config.toml
experts_per_token = 3
d_expert = 96
balance_bias = false
init_std_router = 0.0162
positions = "rope"
rope_fraction = 1.0
init_std_o = 0.0
optimizer = "muon_variant"
decay_fraction = 0.83
final_lr_fraction = 0.05
train_tokens = 500400000
Below are experts of layer 4 (counted from 0) of a mixture-of-experts language model. Rows are named router (the router's row for the expert) and show model dimensions 384-447. Each number is 128 + 24 x the weight over its row's rms, rounded and kept within 0 to 255.
After each expert's rows: "raises" lists some tokens whose logits its average output raises strongly, later layers aside. This comes from a sample of Wikipedia text that the model never trained on.

# expert 1
router [100 107 119 147  94 126 147 124 143 114 112 129 148 110 132 120 165  99  88 109 119 142 130 142 106 156 107 133 132 139  76 173 147 107  80 127 121  98 142 160 162 124 146 126  99 140 148 107 172 122 142 128 154 141 103 119 126 112 172 124 150 123 142 116]
raises: " the", " a", " an", " ", " what"

# expert 8
router [117  70 153  95  92 114 135 149 119 131 173 147 122 108 118 124 148 158 108 159 125 127 135 132 132 160 102 132  83 136 124 125 120  86 127 111 132 105 142 112 114 113 112 128 111 133 155  86 103 137 103 140 162 138 133 123 144 119 118 134 147 115 118 120]
raises: " ", " of", " at", ",", " (", " in"

# expert 15
router [124 140  78 156 154 145 113 137 111 113 147 137 140 134 174 123 110 175 136 120 118 164 139  87 116 112 124 147 160 122 154 129 109 133 124 137 162 108  78  80 117 165  95 147 150 157  91 149 131 133 139 149 156 122 126 108 121 187  62 130 145 169 128 123]
raises: ",", " and", ".", " (", " in", "\n\n"

# expert 13
router [116  81 107  83 149 166  98 128 170 135 127 116 135 170 128 121 123 122 110 107 164 174 145 135 125 117 127 132 150 121  95 112 166 133 103 125 137 128 158 146 153 100 127 133 167 161 166 120 125 130  95 128 105  92  96  99 126 101 120 124 103 131 130 118]
raises: " the", " a", " their", " his", " an", " her"

# expert 5
router [125 105 108 141 107  79 112 179 135 123 100 100 169 146 116 110 114 100  74 149  98 130 132 134 150 134 137 100 133 138  93 140 128 132 131 117 106 134 171 155 157 145 168 147 105 147 159  93 103  82 141 133 119 156 128 130 146 125 159 119 118 112 155  92]
raises: " ", " the", " a"

# expert 3
router [143 186 115 147 122 137 165 125 133 113 144 113 157 153  68 138 143 190 110 169 108 109 162 129  88 157 139 130 128 131 175 168 111 127 155 106 112  88 129 105 125 150 128 100 110 122 151 153 129 146 139 147 109 138 138 144 135 113 112 117 126 110 126 129]
raises: ",", " and", " by", " in", " (", " on"

# expert 14
router [104 187 170 146 166  94 141  93 114 148 116 111 194 158  95 118 145 151 150 144 120 119 126 148 151 157 121 127 139 139 153 163 154 155 133 142 102 159 113 119 100  80 102 114 149 110 128 190 152 118 161 114 119 140 115 143 110 121 141 131 110  90 110 126]
raises: "2", "1", "8", "9", "5", "0"

# expert 6
router [160  87 123 126 178 128  97 127 123 108 116 112  91 137 128 131 106 121 145 123 134 149 155 112 136 127 132 134 119 119 101 125 143 150 179 132 134 152 107 105 127 150  91 115 156 101 115 120 119 144 117 147 163 135 162  99 138  96 116 140 141 107 164 110]
raises: ",", " (", " and", ":"

# expert 7
router [129 123 109  95 158 130 127 148 107 107 129 149  80 109 136 125 118  80 184 115 130  91 138 117 158 101 103 140 102 128 147 152 117 132 119 115 137 144 126 134 148 182  99 143 133 152  99 116 141 116 128 169 147 134 119 121 155 146 131 148 123 121 122 157]
raises: ",", " and", " &", " (", ".", " in"

# expert 9
router [108 189 129 117 130 123 121  77 108 103 107 119 131 140 171 128 110 150 140 108 182 138 117 143 141 129 119 122  80 122 131 123 122 155 155 131  99 136 111 138  70 142 119 132  81 136 114 119 116  75 149 105 113  98 116 123 145 131 154 143  93 107 135 107]
raises: "2", "1", "3", "4", "0", "5"

# expert 0
router [105 167 134 117 124 115 129 131 114 127 174 100 130 135 126 134 131 166 151  95 119 134 164 129  76 128 112 167 102 145 184 111 126 157 144 149  99 167 133 138 176  99 175 103 110 130 162  86 123 168 112 118 141  89  95 169  94 150 128 125 128  93 107 159]
raises: ",", " and", "\n"